config.yaml
d_expert: 32
router_score: "softmax"
qk_norm: false
init: "uniform"
init_std_up: 0.065
init_std_down: 0.0
optimizer: "muon_variant"
final_lr_fraction: 0.0
doc_mask: true
dataset: "wikipedia_en"
Below are experts of layer 8 (counted from 0) of a mixture-of-experts language model. Rows are named router (the router's row for the expert), gate (a neuron's input weights, with its number), up (a neuron's input weights, with its number), down (a neuron's output weights, with its number) and show model dimensions 0-127. Each number is 50 + 10 x the weight over its row's rms, rounded and kept within 0 to 99.
Before each expert's rows: a language model's description of what the expert responds to. This comes from a sample of Wikipedia text that the model never trained on.

# expert 47
Conjunction and, intensifiers. The word and joining list items or names, plus degree words most, very, especially, particularly, often before adjectives.
router:59 38 38 51 58 65 32 47 43 50 45 44 40 60 72 44 56 60 60 46 35 51 39 58 53 64 33 45 70 29 31 71 41 62 66 57 49 45 50 51 61 44 48 61 50 45 34 69 63 36 45 45 31 60 34 56 48 50 55 64 53 33 48 52 62 54 54 50 51 53 50 51 47 54 51 64 52 50 55 54 64 55 60 36 39 49 43 57 54 40 58 49 30 33 42 57 70 54 50 28 54 44 52 57 36 59 48 35 45 44 38 41 33 49 45 46 46 58 55 48 43 48 53 51 60 64 46 45
gate1:60 49 54 57 56 58 48 66 49 41 44 55 46 44 53 58 54 36 58 53 47 49 45 58 48 63 48 39 52 36 53 59 47 46 44 61 49 57 41 42 49 43 43 57 49 59 36 57 64 67 54 45 43 40 52 38 62 42 52 70 48 46 55 52 53 51 37 59 53 50 37 58 55 40 54 78 37 33 50 60 73 65 53 57 46 57 75 61 61 42 63 68 51 30 42 61 62 52 40 37 45 49 62 66 41 52 62 51 43 65 33 62 61 34 59 45 52 41 57 41 35 37 54 56 61 70 34 58
up1:44 55 54 37 54 53 52 57 46 59 41 62 53 50 58 71 18 50 52 37 56 55 58 54 48 45 53 52 56 48 39 50 57 55 49 62 58 62 48 54 46 47 68 63 40 54 45 63 81 35 48 41 41 49 53 43 52 48 61 47 60 34 45 49 49 44 60 65 69 54 59 51 63 44 38 52 52 55 47 71 53 61 67 57 60 34 49 46 45 26 43 56 37 44 62 46 46 60 51 58 48 61 59 42 45 61 42 48 33 56 48 63 60 57 30 59 30 42 44 55 40 30 41 62 62 55 57 52
down1:42 53 46 68 47 65 59 33 55 57 44 50 46 50 41 54 77 55 47 56 53 49 44 60 49 53 28 60 57 63 64 53 52 43 48 19 57 29 54 45 66 40 36 34 62 62 52 31 51 53 40 50 61 45 52 60 52 61 66 56 56 57 44 44 47 50 64 49 39 40 49 52 33 55 65 45 65 47 47 52 45 48 41 26 48 55 49 38 45 46 39 62 40 45 52 67 56 43 36 51 33 51 47 62 66 41 64 45 58 53 53 47 46 30 67 40 59 52 34 52 57 59 61 47 50 46 43 46

# expert 17
Copula and auxiliary verbs. Forms of be (was, is, be, being, been) after a subject pronoun or name, plus conjunctions when, after, until.
router:45 34 49 61 46 59 40 51 49 38 41 66 60 60 45 43 76 64 51 58 31 39 37 58 49 45 24 51 66 43 63 76 61 43 58 68 41 42 42 58 55 56 48 51 39 55 50 74 45 47 53 61 41 27 58 43 63 45 68 55 45 32 42 54 49 54 40 52 50 43 55 49 58 63 32 48 51 49 41 53 56 54 56 54 52 55 38 54 50 51 44 40 54 52 53 41 60 61 54 44 66 48 57 46 42 44 50 42 35 52 34 30 46 33 34 39 54 49 49 55 42 52 61 45 62 66 49 46
gate1:45 54 51 38 52 60 45 50 34 45 53 53 48 61 54 72 47 49 31 44 58 66 61 61 45 35 57 43 38 51 42 60 49 65 47 55 35 44 51 50 69 54 72 47 47 44 60 52 37 58 39 53 55 49 60 38 46 70 52 59 58 41 53 53 53 72 38 58 51 53 44 55 26 55 70 56 52 42 50 66 50 51 49 50 47 68 67 82 40 63 55 35 40 54 39 54 57 50 55 46 41 35 46 38 38 61 61 56 38 45 55 50 47 52 50 49 56 61 46 47 43 72 48 33 68 57 56 54
up1:71 52 61 43 33 58 54 39 46 41 51 49 38 40 31 41 40 62 41 41 57 49 27 63 46 53 56 59 47 46 49 55 50 63 47 42 54 31 46 38 54 60 44 43 55 63 54 39 43 47 49 47 72 30 57 52 43 47 32 46 60 42 46 34 32 56 44 39 41 53 58 38 49 44 63 41 47 47 56 53 41 75 45 51 59 38 55 44 71 45 61 66 53 35 59 63 54 41 46 40 63 60 55 57 49 51 67 55 42 44 44 50 67 31 53 44 37 57 59 54 49 57 54 39 47 33 70 44
down1:45 29 26 44 57 39 44 57 56 57 34 47 64 51 39 58 51 48 48 60 60 50 69 50 58 37 56 43 44 50 48 50 64 41 68 71 36 46 48 48 55 46 49 57 44 61 40 69 44 66 65 47 51 47 42 30 58 57 63 49 67 41 55 57 54 50 54 69 62 42 63 60 50 45 45 47 45 42 42 49 45 38 48 61 63 63 58 52 49 61 33 44 33 51 53 35 49 61 46 65 55 49 55 30 41 54 44 43 54 56 43 36 31 54 37 32 61 34 53 49 50 64 64 43 47 64 41 55

# expert 34
Mid-word pieces, ship vocabulary. Mid-word consonant pieces such as the w in shipwreck and dwelling, capital-letter name starts, and nouns such as ship, crew, voyage.
router:44 54 50 57 42 53 49 37 40 59 42 62 59 46 58 48 49 57 61 55 61 42 62 52 37 39 51 53 42 48 49 65 54 52 52 26 51 56 65 45 53 45 66 56 69 56 67 48 61 55 66 49 71 45 59 54 41 66 46 43 38 34 36 64 37 62 42 48 70 33 55 64 36 63 51 61 65 52 47 43 58 41 28 42 42 38 53 43 58 44 65 49 56 59 46 62 42 55 51 48 51 46 54 39 60 51 58 49 52 71 29 62 73 52 47 56 58 42 31 58 50 58 43 53 35 60 55 54
gate3:46 53 29 46 53 43 46 62 42 37 69 57 58 60 57 50 53 58 50 48 48 47 43 52 43 55 54 70 51 61 36 57 54 54 61 59 68 36 58 42 43 42 53 42 55 39 65 49 49 50 55 52 67 40 62 36 53 34 42 75 41 54 27 45 56 48 46 50 55 58 59 64 73 49 60 60 62 50 51 42 50 36 59 46 62 36 46 51 57 59 76 60 54 46 56 38 32 35 51 36 47 45 57 39 65 38 45 49 72 40 30 40 38 39 45 56 45 58 41 53 59 49 43 49 57 50 51 40
up3:49 41 46 67 56 46 33 36 46 47 45 57 58 44 37 53 37 38 44 45 41 43 51 53 44 64 53 33 61 74 49 57 41 37 37 45 37 66 49 44 53 53 44 59 51 56 60 45 53 58 50 73 37 54 53 53 66 46 61 41 48 52 64 37 53 53 41 49 53 54 52 61 66 60 56 38 53 74 41 46 19 48 40 46 38 62 41 41 43 53 58 46 49 79 46 61 53 71 44 36 56 57 31 49 58 47 58 65 53 59 65 42 53 55 59 38 53 51 60 54 55 58 58 54 61 50 43 62
down3:52 61 47 57 49 49 53 59 75 54 57 33 27 47 51 45 64 40 56 62 51 70 39 33 52 48 67 30 60 67 55 35 49 56 48 57 49 62 48 41 50 57 43 47 55 41 47 56 57 47 64 55 51 52 45 56 51 50 45 50 58 34 52 38 35 43 46 41 33 54 47 47 33 29 66 64 49 44 47 50 28 67 36 62 48 55 62 45 51 43 39 55 44 53 51 55 59 62 43 48 41 43 52 41 33 67 48 56 42 27 53 54 42 60 59 45 36 59 49 49 47 58 55 40 43 60 72 30